config.toml
num_hidden_layers = 9
hidden_size = 192
experts_per_token = 1
hidden_act = "reglu"
normalize_top_k = false
balance_bias = false
lr_router = 0.000761
vocab_size = 32768
tie_word_embeddings = false
beta1 = 0.95
beta2 = 0.95
max_grad_norm = 0.5
max_steps = 8179
dataset = "wikipedia_en"
Below are experts of layer 6 (counted from 0) of a mixture-of-experts language model. Rows are named router (the router's row for the expert), gate (a neuron's input weights, with its number), up (a neuron's input weights, with its number), down (a neuron's output weights, with its number) and show model dimensions 0-95. Each number is 128 + 32 x the weight over its row's rms, rounded and kept within 0 to 255. Numbers have three digits each.
After each expert's rows: a language model's description of what the expert responds to; "mostly gets" lists some tokens that are sent to it at least half of the time. This comes from a sample of Wikipedia text that the model never trained on.

# expert 18
router:145111064090061135132122169091115118162084154117150093117142171139152142128137133129148103175101200127102149104119102118099149118125142121107128116144140115190113085191067147090145204099135086100183132143190103169130154134165095126134077169163082150121108096123133073100101108167192185188
gate1:102069158166095122096137154095123122077185106119112136115124145119179135065143128148085115058105148119110163126113138096155145157139139157136129145117105158129176125105081152069102100156125127169139116176083155052087156150182149121134071100134100136137081170115152147115073131069100123187
up1:147117128117121136147149163129102109133165134124095089166136108111198093213151109153129129126064117137078163140167111156160124144150092105129147095106077135130152147156121086090118115110121193101118148159113116095194194135129108088103107109123142114141121136175182100141151156121160060139
down1:107130088078055057081124088149138140125146110078115130165111135123052123171129168156106125160181119130094066127085127152103095099129108184107151085170129153119116158083082128142113151115084130136112132098157126151109134098085141114176096102211095112092121093161139091153117117138107121143
gate2:120198154109145137190128156159167121140137098056127132096129107131127172162117123121135095116164129113107179144107147106088116108122111099071172157180111123213134106155092086033128164169122138091128135102094138146071096185125121077156121093135128125188166132197131126095184157099154132190
up2:149170105070119114135104075112136129054106208146133110128159124108164128070139104058118168120100162145199066115187137113077100185117112100133146112120133102058137117111129222156088154075094150098124109124128123157154101164118133121127139125100141065097115087151151142088150100141116187141
down2:080176144080150100113170163183086114130154118143140125156186131079120120128106120173203154146145185113150145108167083156117092079125116156170191167153133119143073183105156192176148120146126107142129134102117125050113120136123160142103108104167163140142139147173136193179117129068067141182
Inner syllable pieces of surnames and taxonomic names in species lists and credits, such as Orig-li-asso, Ly-tle, Car-minodoris; also stray common words like "as".
mostly gets: "sop", "uc", "Nich", "issues", "today", "eno"

# expert 25
router:142156240144097191141083141110079147100135195102142112157141086135106068120108119081102161120065169148118130119159124160144182101166079076122156060147158104170141084139099147083086126093109088135168130108190105137122169153131121120172095208129149180120170084127121111170154101104184151169
gate70:123092141086129121072091132140083163133116101166085089126126177160077155139108130188127146157099096188119105123092146091076130139126136064075110091107163136094182129184099121193106142148066134129116113178143116139114147119163120117107134049192122134112107167156151150189120117122174143193
up70:125154076178122141140118110166128132155160165109172112105143144108144119081143102113115076080121177124213185070130095127206155123178122166194174159192160113156083141081106143133141103083104163145122151101134127132150120174122120132142158159106146085092136119120125146121135085129155109135
down70:153099091148162191070093107163147123116106152108129101143153110170173127138183093151121148182165129160210166133100179116171101154071091131116134134123164109149146109108171148117159085194168174076161113172123139085159133158072093181107122111104140175160176191141117150161148152127142110150
gate71:171173142114120076130128129104135078163140110139123201140098127201133126170127045155134196086145153090162159140080165184129152139120198154161103108107147114126083125138122145135130097152107132149199120085149158095162137106132104089155147051107181148068128120134084094107094121115116075114
up71:153141136109126085151157161100146149122208136114111145097073106135148122133141084128083182136124153083119113118133113158113140151089152077129112108097120129112106149195122134145057117129063123138210125126122199111166093134120128116146163055134139132105099100150089052088094064102140111110
down71:065152155124090141204177142115140133162133113135166127126172121194094117114156166099131115127086133094093074148125129179127152130109148128138137115083101100093125169140094141170126106065145129138102075116118129175166096155186110139104116193201118089131157128168181179086142129117135121133
Vowel-rich middle syllables of Spanish, Portuguese, Indian and similar names and words, such as Riv-ad-avia, Ramach-and-ran, Liv-ian-as.
mostly gets: "cin", "ini", "ira", "ina", "ita", "ova"

# expert 14
router:129102077053078144154145154118175138188122161092147086128115191121139163171150087150119101189109110124094094149151140188113135060108150165116145081141175133130115077172116112125124130127174103139158134132158156207159117162180116143168128133099140136159059084116158127133089116161171170142
gate0:073111190085181124086077087062159117091182137124128157129127170128095098107142106185155144090152104164138102141135141159146101123093096159146134146124124143205204122167131121220153109125107128082115069119097181099110135180077124118135066163153210139045085124124100114057135127136133095112
up0:103186097094125150115138136163141191114065146114087165116111113097066080153137117166062083121190112177158127145137135122155084083131118181138117179126159167137148153131111129183156118092150101115106092116099174122110091154120193121163124139120207135106105122180120112109141132202185078148
down0:141230182115100099157160144121097135132130134120152142085113130136001135109128040125109111102113161154184123074171095157160174127183150161151097172124111162046105102129141139132134167096158105128100135127180146135103127172131129129098211130115142103146072094090140209077159102131137103127
gate1:116152122146147175182116180085101118113120137112127096150128100089144122147164108140114161118167149097126170132145040126075084146115089171125071110109164112105116143147146150114114133096127111115114154096116143115159164182134151166153090088179134155092162127096146155129206119079146169133
up1:166123124113121078112082170107133167119137175157154179099087136176135107127088151142133095162094120123087120143099159127202150121157181094160169129202150145145060142112118150127103150196143119154094042124190074203068164056074085116106177142156110184155117085207089164141113106178108134123
down1:139093105207140125136121129115155125118137146099090105159118172137116168126139134117068101125115161113114111145107115126077091076082096176086103156057215122118116081051178117122109111134138116195131133089119103166095109156115224088166076161122155194103103181087149135132094142086108169132
Dollar signs, backslashes and braces opening LaTeX formulas in math articles, such as $\Psi, and currency or fraction symbols like £, ½.
mostly gets: "\\", "$\\", "{", "$ ", "$", "protein "

# expert 1
router:147179255181145102146085103067134141148173140134139122120046068141100151120158148120108154158109131129183164148134105105058147046098084107193127083108088187126133122089135092130170120140144117140139115089118102129166122096135128125179128142136149164134102114161114162147111138086128130174
gate1:126126181059120119119117129139135136149119113112128134120153105146123130150091188131185120150142125136132112144110084125127149136119107112105106227072095168080074152093141147118096137130192105098131086157038126112130097112108069138147114139107142158073157180163103156066115171174143132123
up1:140172084179086147203082145130169134180159161132194157187146191130072134095131093133116058074145100175108129148124154171146188181120104153119138096085095112130155145107085119104124162141110121171105121149155078130206134132126173140108210125128142086163107095097118099156143106160121159106
down1:122183097085125104097128106121160135159146127139105192119127126043173090136091150106125095106120107112178123158141157111139162149119138132089144084121165153098180103129105170147135105125116149124160164059130119154076100167074184131177080211145134124115144163093144189157152100122097089147
gate2:153164134152123098072095120150111191114120067112104093093160151148151095162183088164098116093139129135106101153215108217132132116161087081113093123104128076124112098165135139104165159111103090145120139123106128128153130088180105167137104118091198091153135095152122170084140140128145122144
up2:062133105130174106195133112107097104150159158116090079094094141125081117115098086124136133105101163123193150129114189207125159142039142180067103112122120117154150151116097129121114149110166083110134096143172118090123054097102119056108086152065200189125129120095131170131131129117066120163
down2:187093163178154127144143098116095127123151142144130102122165102145136141171116205110149145146103152155131123134159089172144115120105169158157116145126153164058136103123158117125140157144142122130108105103086117175122093206076124091170145095147100094139161139117140095141158169107093151096
Mid-word pieces of non-English personal surnames, often Slavic, Germanic or Dutch, in sports rosters and tables, such as Gr-om-ov, Kr-av-itz, W-aj-da.
mostly gets: "ę", "ør", "â", "ł", "ø", "abb"

# expert 27
router:097095205159088127156128155172104136159092081073119088100085071095171101103100132150136108094065138046081101149095119123163161115114143100085126099166140146101138158123136176120135146111151125159032134143145118116127125142161187112120104163112154175173166125143106086116131135175114150150
gate8:092107160118127086113150116145052146100105148112117157079175123167188096163092106101138158170105133169150175112103184179118153113067168113162138128120081115126107083138127166117123133083119153103124084181155092119105102158090133079150150102123161179142092155116089138126151138089091131098
up8:104167112078154152153128135102112102137140118141138109136163105125167100201081133140140115177121114118083115153113194194144082107167134151171144113132128108088080116137082171169162116140123183221086091159149105136136126090071129154123089120157207160152127175083089093145105119071164139123
down8:140170196157083130118086108069072129100090099165097176142109045115123145171127163134112162130051056160119107113154154091124156114113098133125070097128120110167110068087089152152117104108190120181103101127116126133120074107160191125168048129146154132101152151096101110143110140082159167084
gate9:150183113186207153107188130095084184144150118138140127142079135146124132108181093136098129065117103058146128152114149129127099135098130158122089144111116144098090084084091103136126063173174095116109149152066157156058102140128119092099137138115141107124155084144109127088132142190115134142
up9:063181107105125092083118085141125121117135121152129172096136139186089156170123128131120133158161133127141159176132122127162107155121112122128121160135203109156119147146057157196155172143153196131105125120163104112148125114129157097131117113169143176148120091075125159170161127197118143095
down9:152210165145088091155107084109085138155107139091150081111140112145107099107098109120171148145160174116158121167132117142120088078059067094156137102142120087136162106115092112200113111129142133077125082099148077126165164140104095179157144129104104081132089125140108143088121109150162072174
First pieces of split lowercase verbs and adjectives in prose, such as n-ullifying, ob-ese, com-rade, dis-, exp-, inv-.
mostly gets: "def", "exp", "comm", "inv", "dis", "comp"

# expert 11
router:150157061063172101139117096173156208171141171150157143089087103078101179092117103142154129183100158133104064136063103105102127134116132143155151094167129072171107128134135139067152144098122138136167147140151116146144127199144054113082108153107092137148123096149136092140183141159152118138
gate1:119155135178171098124134106152074132142179134156142116182164129111116110144096121167054094141137101102111089149142094103048103071113087106106158092106154122050160110135152145117040147157099123133146077133070171113108146144146084105130108123119081146145180101150089129130103198135120070119
up1:106128141118126124101132162113135169186075065146138158122103128172129106092101080079151146093121161098206138158109145167167128130156207162193111148158142150201129146108120114117121112148187112186108154133140132080154128101145163125152156200115185117161137178103108132128088082176118151165
down1:051116182141124185149104154152092064089090138168072177142100135144107156163113189182115166152092170061140080080129152144146064109108136153118126121184135113149165134153111092098127139134090131115153189152128121141152178106125139133119090056115080165188133121166130149150193116099093176137
gate2:106155206091146078127126088092080080111066124131136100062125135166130095129096113134102172085165151165126180115165096114136109071104112097113182139097131126097089159074118147118165157090086057146126080121088113126075169117099135139143083129128135097143102126142150063178181154078090146094
up2:070125196110119108169137170069067129110131115099130079136123152200153099148128117157156141109118126171151134118147135114161123118159218091096146143099125125112089133123071116102160131121120086140175110097101152124110192129128118105113086090072134099073086151126157128138207136161140102139
down2:133124098135119167143137119094147102152082169132158119131069086103135172163080117070133121094151166087118112120134181103078100125135122157057161186058075152173051157109117149135122114100094098120149101133116157125170138125140065097136145157169108076151101112158143116137186097117137100068
Hyphens, apostrophes, slashes and dashes inside compounds and names, as in French-speaking, post-traumatic, Dan-Air, Ville-Marie.
mostly gets: "-", "Succeeded ", "newly ", ".-", "#", "'"

# expert 3
router:143080160146111154147133143088141157123094170074153099131180105084092130110152174112103132145105132154149175114190102149153115126139139147073153103105129146136152077152060164135111158116120114068224093133153051161120162120160159096134114185128151166127149069115143088063149125163143093182
gate8:148138173111110163039162131093172108091181125120097159107159154137163130048118111101114122167103099177134122159140126157135107142131069131148132085163127090172146162149117119083131063122144087142168134119168123080081209104147130164107151127179158126111109137093106093112149178083150167125
up8:124047165140130182108160116092072077152107136189081141131119069117143130118132102097120100136162168136115112107145186110112077098106121099096165120065134142133132132114064170111140192094119131117095151171106134144146134127110172108117166076121143172117149136194125130180182078126110120118
down8:135124063099130163089128181166128116112164096087161134201132112156135096139125130195169115000096144134109128178048145085145122101128123096146173109109153073172095128189134099139154156173145129134118056156102145090149128171076100093177149171134108155156164151065144129162133145097141125103
gate9:121164203103110134101101165111136157082151158095147108117118134160099127142111161179152065110156153145120134154177098121148188077057143112124121124135130144089130138172102053122110151098133100140166106139154115124138122175115143087139142092188152108155125100114143206137128141142112118149
up9:089143118115165115191163152177167159110151156077087168153077176123113154136071119175118174215140117129127145138152096066105118165062105112160122091130124134150120144114082124083083156151103119118124155166127089149095158163134101119130102066064155143116128117130137134147164141154088128125
down9:050133110114105098057108090174087066163117156137114108211100094155168187103106159145118157138157172057081146163132100117134142151117148106110169110101171175200162104094145129117128131102135136153100109052159078101143129142088087085124131164106151148144135188161114104141082121111123058179
Opening word pieces of proper names, mostly European places and regions after "the" or "of", such as Bal(kans), Bar(anya), Sil(esia); also table divider rows.
mostly gets: "|---|---|", "|---|---|---|", "Ale", "Saint", "|---|---|---|---|", "Dub"

# expert 23
router:153130255182156135093100177146123092129132127075181224167066065119130142105171118104105190116113090141096095180175134120090148090105118123171131122119130140146138137085149131136131149139106117150070104155143142078051176104122168098120106125115130166111158119108087106169164120137092166109
gate23:122072114170137121125180069172131153073099150142090148125114139120068108137109056081114115133176097090121088066129150148159134163148158100165136122108070083107123124120111133110142090090124109084127127140109168069114140125062120112123148080169131141153119096109146055138192124133097119095
up23:142168243110121144136104152127147075165162172120185114140095122166189157127133121156138145134145112185125113151178157136077124143130076093120096115098186098111102106140131178097081099136144108113069126051120058110128111159194169106154101151118147125125168113106159161084132141157163141165
down23:168117015110087093130104113124075150137101140155125139164145166106080149135130130059103095000175096178152115121144159135158062185163156138127094092197111096119103165172148120102146128149155196115145103128112148123064121070100149141148091101128128134113140116149140179136147119108079138124
gate24:128153137113151096131157103164148050177128092092113123126192081113105167195079150140115175104093065163069148109118135100190089139132103121151187155140150122163081181193148133112169127143096126190169145157100110104117135124129148126096143087180130176075112115196095118147157067181115093091
up24:122218112103098120074121117092101098125136107074085155136128102141108101074137158196119157137123112131101106141119179163117160139090057220154119142145190097112122129137107071190136156120083179148153181096096064126066108132105135115198164135141120139143080138095154146140172059177135098123
down24:084166121072080117120137177146103132160103152134144064135130128134113130104117153100090098084099084112126196148171138077133108117047146152144139157110078052132145146136134119138167142100141124158101100155183147177103124152109195169118112047045153165180126098098141131133135120189171166134
Middle or final pieces of longer words split into fragments, such as heart-ten-ing, st-am-ens, swash-buck-ler, plus short words like them, two, half.
mostly gets: "them", "ted", "two", "half", "work", "open"